Experts of a small language model.
Experts: 8 experts in each of 10 layers, 944 SwiGLU neurons an expert, a sigmoid router.
Below are experts of layer 6 (counted from 0) of a mixture-of-experts language model. Rows are named router (the router's row for the expert), gate (a neuron's input weights, with its number), up (a neuron's input weights, with its number), down (a neuron's output weights, with its number) and show model dimensions 336-383. Each number is 500 + 25 x the weight over its row's rms, rounded and kept within 0 to 999. Numbers have three digits each.
Before each expert's rows: "mostly gets" lists some tokens that are sent to it at least half of the time. This comes from a sample of Wikipedia text that the model never trained on.

# expert 1
mostly gets: " |", "|", " to", " with", " from", " by"
router:539506523422512516502533484435459511484530539531461593537510477515496475520479528539476527479489539500465514520492482479488506535459518490442470
gate28:487466533496467511503541497496539471504526525490518504503535506548500547494506541500470503503480476507475503527516512519485508496527499509527523
up28:489469487523537514511538454461491516512509513491520515521500492492495504514467502563480494471527490510493523519506468507508490462476505446483513
down28:511504543493489537477497475509474513495523482517521524508504477510488494504489439494508473530506499501512447490525477561506500504558524514509491
gate29:522512476509487499509508481506450533520482508493509504500525474541477525491508478520481491480487528461476510501495514500513484500526466484436489
up29:499493495490493544447479513511522477504461497467472536459482477526506501531506481548514493508496451479495494491479449484547492491484553502505491
down29:500513535523530500508505521467474505473544489465495523481486480506532505457524525472485475490497529493493464519512482532508495554547534483480485
gate30:515562481482445424514524499488513503520517494477507482516504494482459473509487453479513492526511484532460504520533546536478501528502514491475494
up30:499461492525478457541514501507484470515515526523522543577462512483516506504520503475492510434463531517515513478488486493504487527470470531497503
down30:410491542506510498554456535506481504482473550494517527494550499504498542522510505484515475501496488493542492427482483476489526519515514462481518
gate31:486521480456461517465508517478459506488512475464478502502523496495510526470453467528482500458509458498470542448487486537531527529502506488503519
up31:526527500542503527540457524489474478444518482534497519456531541465503516496515539507494524502519543464505519500463511456471504508498500547481443
down31:509502496505491499506491501488496513516497514489514538475490454546468478529505534534501493531495426488530469513486472555500509523462514517484468
gate32:487488517488514512445471488507531528521498481483473437486481489471523502485484504550466488519491514526491496525480466514502554524476500524535501
up32:509519512519513518534494471480546520529543477469471503506499522508518485520519491485502532490496505474486465539518486492512482549498490493524470
down32:464523508524509557482543506500536497468471456536519536487514542530495562517504493487485502414488460494571482479496493519495473490461506489475531
gate33:537486496472486519436467443448512496473536515461522511516506478501498495558493496501520519454501522510514517512479502491498461458467476474507518
up33:486526488532530497489524489506540535528513471517503466488508502503483505536440506491463513533520495544508475438530495508543520487490493511474513
down33:529502512512496487495477486499522502499502469492500463469462529513502496494501548500504491464490487465460512519503488479500503462468492448523484
gate34:441549471497500507500503495510504530505496483513483505512497468461492479464508516494505506478486522510509503520472479467486494490469500497522501
up34:508540504505453513494450560475488468519490541497508534498527529499466503467480541463474526489515528526486494520433487448549484498510504480569484
down34:481491496569494487490473514491511493578528554514471477518494522502513515529478458483544461436456499502521517544488489483541491498517489506520527
gate35:524462523476496548491476481494505523450483466498474464519518538447553479539507503557456512515506549487523518512529497446479527484516536496559498
up35:568489459517548519465473476464509526537513488488480467541516523516464491555518476530474494496458494498466531497551508488489513452487497557506498
down35:495502506477482512523477473478519501512533528511515520475499496495473481480475507478537556521524515457484508529502521517477531562553538471487544
gate36:531537512508504497531492518463481547491489515491513545500472536502483515478522539488547509502494529522479505509479498501498488468483520509480499
up36:485480524512481571477528498511510493531495504515503483528512535496468482512481471513480466479482488452488503476492476541562513525519468475525499
down36:544537483516479529519466515462477481463481476511551482508549498531479475557455502492460526432483504498496510536497507481536488489499487497473495
gate37:544529536517504539489426491483471472481575525502460501478492514531478487500490490474480486526506478503481488478513494489515516494509496530552509
up37:464486491532504497536492525494487506451521497477513510492494484527507474501512498524504498496518539470460512501523504492460473485491539516542510
down37:504517497509492421505482510445477507458461501510468517496471524483492488491485505497485512508488496488534462510474492504498473517516467472482485
gate38:505488582491508479491501483463540511443511490465457532485472504505533454491499536471537473475531513477490475523489471521498458499501518492504515
up38:535498510498517469503520506458505547511480531522490516530475486488505492530500495458460476479445499500470524495516442488513501467476510526478469
down38:486552496479452505467499530507421565494487548529511467477486496498454525519483552473521500480493492528499522490526509486501518507531529528514483
gate39:521458496522551503477499508560542517461510492498525519460538500521504503509508524457522476510532523505458513512479526524472504505545503481507541
up39:521506518479487530503504483479490488519510512472462468535481479474497528487496457562500495508518529513554466496527506539539458466480476506500469
down39:475433537518500537463529477519509510518503497509487491528478523482453475539536522489516508502507489503535495546528497536521500504476485507518489
gate40:533517555494543520520528501485446475509540506505395504479534485529495496478477516493535499549524452500508467531486510513517486514492469541484538
up40:498463503537507501539506502528542524515536477482517532501488502512481519473512483496553529485529458495495492443473526496470518522523521503522471
down40:541441487530504520553466495492478492466510477545536467456477492490439488479529468448455503491516481508535509505522503480487544483464436474512506

# expert 5
mostly gets: " the", " a", " his", "The", " The", " her"
router:506464508490523510532487503490514487452518512489486493500455500522530544491525501487524513521496546421487493485497510480535509511560493488540507
gate0:501544519474525479546538510527485475474466510502492530533532515505503501487490511494531526457532577544473503506542481498502512530515492530514441
up0:452520493483548479548495535505483475486547515499477488473513537510505492423511458518488465485529520501516496531471486517514518539500481509512496
down0:477513505507505519476505502502496489536515464497499526527524498474503449483492492493479471489501473485496489465459505478487502495517511487507563
gate1:509497505504465501463491467501486496450528533488492501500495496483498508435491524551493460482495541494495539494550463524501456516470519484478526
up1:524481544456483476504556483515421529461497511478516500508514504477458519474491468521555464486511486528500479512520525467487481517503514499493529
down1:473483517496497505491521476481490509520476482516507496438443440513495549542479480475494482459458527492492465485508502501460506508442477518554524
gate2:507532511511499516511467528500511445495488570552501470547481542529500515488527506493516487488545475499492479477515538501524527479472486473482484
up2:501504480471481510507457461515435547518500461477503510494504509474444488528463490511485523440518550494534500523442433500530509542512510495538485
down2:481437501491464543481526489482502561545489544509498518535536473486489447499460509511474520456519469484518521558495500502510529449503431541519500
gate3:489455520461493507491502504481496498494530509544503501476469493500482531522445487499499480505472477497484531468498505514497477533439503506488546
up3:487500543489487480498452487504511504518531536443490500529501502522496482499486499485506478448454537528517484522485502496503453475527502494517483
down3:475496517493542523498522574484506534479501462504502482455508540523472522500499489478481473492524505490494489548520508523485468491516494507468505
gate4:503490529491513535531469483555469538506495537552495482524511532481532513499530508490459479512526485493504503491545509521476494478503523512478528
up4:488535496469482491471506489523496513503502503485490525540507501537483534494464529492522502502485522455525485494496454529526496484466509496493479
down4:497511546529446455516548532500492505542481500459506504494550463532504522509487484496526482458493504495505472539476470476525506527492500535480521
gate5:484511490498499536464512489509502524483478529483482476537511491489529496526467475508510464508527502496499530456508518498483519536501470538543558
up5:507516531447497517493539522502489514523493518441483453474456520488482479533456494525512479502532477518496512486485444526475510514499473519527559
down5:515452470533469513488533489486493442454479519510529484465526501519494502451493497485510515479463486516519518523547528500512507510510528526545489
gate6:512516503475519527511532476447516532503525457529464503494516496493490495519483501523498427526508522522467500444492508503521484543472468510546483
up6:525517499500508518459535489505491505530499466546509516485481505515485465555499532476506477556529535449458502470487515492494521502520450533526485
down6:473494518518561485533462480545515462506491516463510451503519523445496516477507521490484542500518517513493518509468533460469483490502477483525515
gate7:524455480493538450513448526500462505502513474518504489504549457445500507531470487460524513499519519478464497488523524509520521518521504462541497
up7:483527517493515530443476517520509528522498468455493517472490507519480458476531525519516479505508501505462482484488512488488504479496519504467421
down7:508542503517491481508477485467476537509472452545472461546564494493478525474471523486456480535486523479540481482484533522516478487447511494478517
gate8:513508496471467458499493522474513495508523478460484517478528484441493500521466470519467478517487502554470565480501517498528502494509503529489522
up8:471497496465519487469452505503545475521474494486504482524510500440501476522516504492478503484469559531474540454515539487498475505493518492428501
down8:470464498441481488498482452508530512491523502505521496506469485477508499481504489511473524501529517462547432539491534538435506503539487513488490
gate9:460513501535480469519506494517480522490481476493460538526496492497493515469508496518498509504483518461539502466505527450499488472502536529531489
up9:535518511531489465541514512498535517493515515477461455469491510499472476531488531476496495449528482526473512491484496506459468504471537468477486
down9:475465510492498542528492491521458483492515500418540517516480515514497489474515513470536544480505548496522513501499497485525474481484502502490542
gate10:515514498481491487499497475483463488489494512505517498440542486489490473499490462462512476476474506477497476498508478550503481532532474478467493
up10:519503488525495508502510469530544544510466494458516552499515507528482491463483492515492509532475505539504509511491506536462456470497473505548486
down10:525523450527510552501492499535496523523542501544465456481513485478508463485539468486482509532495534465503521501469546522512506500497512473502454
gate11:527522500497509504528515488480471475494491497538494495482506466501531543517433490500518490486487518486508443494525512492504540517494487454523505
up11:500497491496531517491519483480536471511478488503535490507453488498542546547508478508496539529494506529521513511499530494533434488503532496519500
down11:491510448501482503560496478486499495533490497475468444486514444500517460468496504474514493515537485506463522489478463495505520526496510505538494
gate12:492501520497500485494494469486503526475529512535489511465520490507520495554514517526541517472510510540479491513549466477505492485482507543499513
up12:504491534454462489466475504494550503528490518501460480569515468494539499484502505473519534539553485504513530504438455491491482522490526495515476
down12:549517521493514489506522501510475528507471527484473542498486506546539528501515513507482481537478540565456471473520531465525451516467514466500518

# expert 7
mostly gets: " Pa", " Ma", " E", " So", " Ta", " O"
router:489483487499549498505466501494545511455527488559456503468555470502512511535491532484470478497490481510450468502485509499539457530512470492508494
gate0:530485512547532462497497486534524487559510483498518506463480480533527512482502535528519514512491499540514535515466514535552457499501501519484507
up0:452482487497522546514510479540479499499487531475481512492474503470497509497485501497497491530506506452533517515514459493515502515467449468453483
down0:460487556502546482563520469487495523534494494465448526491478472502520477520468512546506537521528469464505544499526495551498512495494536509516486
gate1:478530522525469496510541507512500524470530523539522481479466496474468497485477547524498550523502458493481536479521454489490500515501535501452467
up1:499536495518468501485542517503483504466527493498473470522466501470526499519527499520517483535510509484483512518499528508541469537461532500516504
down1:479507486473485513488512501501526486534509471496526524545481556439500496514511479476503498502521537494483471490466556452492491500475519537521492
gate2:475486527512514443521540500492506525484523396483536493519538483451518481469517484461521499491518496469482467478481510576490472533455461455495483
up2:511528494498493465461463459470495497488477534497540528487460470486507539466485496455478486495476504516473454535511486506552473477496533494538503
down2:550540544527534527536514508480444516488530554498451486525533514521522507474471526454488482498535545503486476522478529488504496442488548493473513
gate3:517505505471568505517523502506484505488479539485509515514522539502473525494507503520474485501485479481497445504524499475468515511499511532489492
up3:489472526459507516523498512507511514494507488533513492515476483510513524497458507493495502490483496486459527479479503549536495480458489512563465
down3:499468534507503477530462534471501498526477466501488539442465503502471493525460504481457509531487517517490521493516511508486501531521504539507496
gate4:431549534438487506490508511479473526478501520468554489529495565550514491509478430492508485544430487497487474488497522513470500510520500479534451
up4:527484456552508526517533530479493508481521459524509549512488494503495482521485496506484505517526482522473454493485488465503528487504481478476520
down4:504555513528525510500494476490493484475501499530510505496483457478501481526505499468452496505493469446500521511507499525487456510498489502486557
gate5:498520505544543518545568535514502490518452510503487496516467519473534450520504501509480510454494528522557494482508484488536479452531503491486447
up5:532469480471547500477464489522494496483482504496488480497532505498508488501488455523498486496491551476477465502488471524488492565531525523469511
down5:496504535494484519558515488484465502498492514506510463548475505511532535455466514522524506495499499450487499542494477497505475466518459507545535
gate6:461507508549495515474505511517519507522522441524581510486494488536500462464512462516526484519490444507451454496470502530518519534515540551532518
up6:527511520524514505464487504591525509505565515541541488452469501508495516451522524517493505547478502476514469490524488541503526452506504509496488
down6:473476516482475485497498507505483493520468479495515484504528492541513517483515493486511495532516489518480474502533496503551503488534489504471487
gate7:505542526497560497518528482483505543480474528505493487438532484469518564517499487550525485511475496500518493486522485490520503500467537496484496
up7:485488490497488500471503461509506459527530455482540482524489501518505495481496464471498512454479520507448503458484534533471490429512462513508511
down7:511513541478534498465452500513531517520509545519514520528507563545497489469482491491480510514470548508501543466504487461494443527483513478480509
gate8:522491486549500517502488498492485516532507521506518539491503496549552462478460505525514463530522507501462461520505490510508503544502500502493466
up8:464499486487492492499490473497504485533467496497515499485476481493518478531501526516522523514511504474477488532522485488492501547472446464460480
down8:507483461486511517544526521490509462516558491486572485467460484483526512555499546496504452535484521504535510445487482491483542515498483487495481
gate9:509496460473505491507519503507469502502523473462509504501518505506486461476504480567543479482489502474469526511533537482516511521483518498490491
up9:542481508479481520489543478561481491487502484557508498513482509464508509497511493502492493479492474490451557498545508440463473526508513497488469
down9:540451454457495499523507504492491470449477464495459472531503524518537503459503486499489525483494499526501482500482432528514506495529451459546498
gate10:546517522518481535498503484468513481486491500453477594556512499503467495525465466520496487514543491487500495491514522498477503531490446527466479
up10:526479519494479468502486490505506492492476453537514485483550492524536554472506436513511481481554509523464560533481480490522497492512478542518517
down10:504517451515510502478532479490513496561496499552512514498497457507522466481487458489506485464476485502500534502507453455499492499515490495475528
gate11:524481499541461514495506494504486465492476544504500487545494499513502554469495518496508504506526513462461511460475495512505506526498502525479519
up11:562516535548449559503489491490492417429482457470453464488531503537527528561507513517483498479492501482465511458471499490511468492512494493477498
down11:478482504471502479490550502505499557501454523486519532476475503491471521511483513488490484485462467502443545489493481522572527487467477486450495
gate12:526553509486502502500488472450488499474486533506536522535513487485513561537535500540521491471488476476493529467488472472509523497486483512470509
up12:527466492480533478489518553452494472489513504481458493500510481479508509519501480483470499463452489453503492507514473487511489482519505590526496
down12:511490491514547487495533493508505470474495527524503521489493507449517493501475477483535501488542531496519476510539492488506557516516504503484501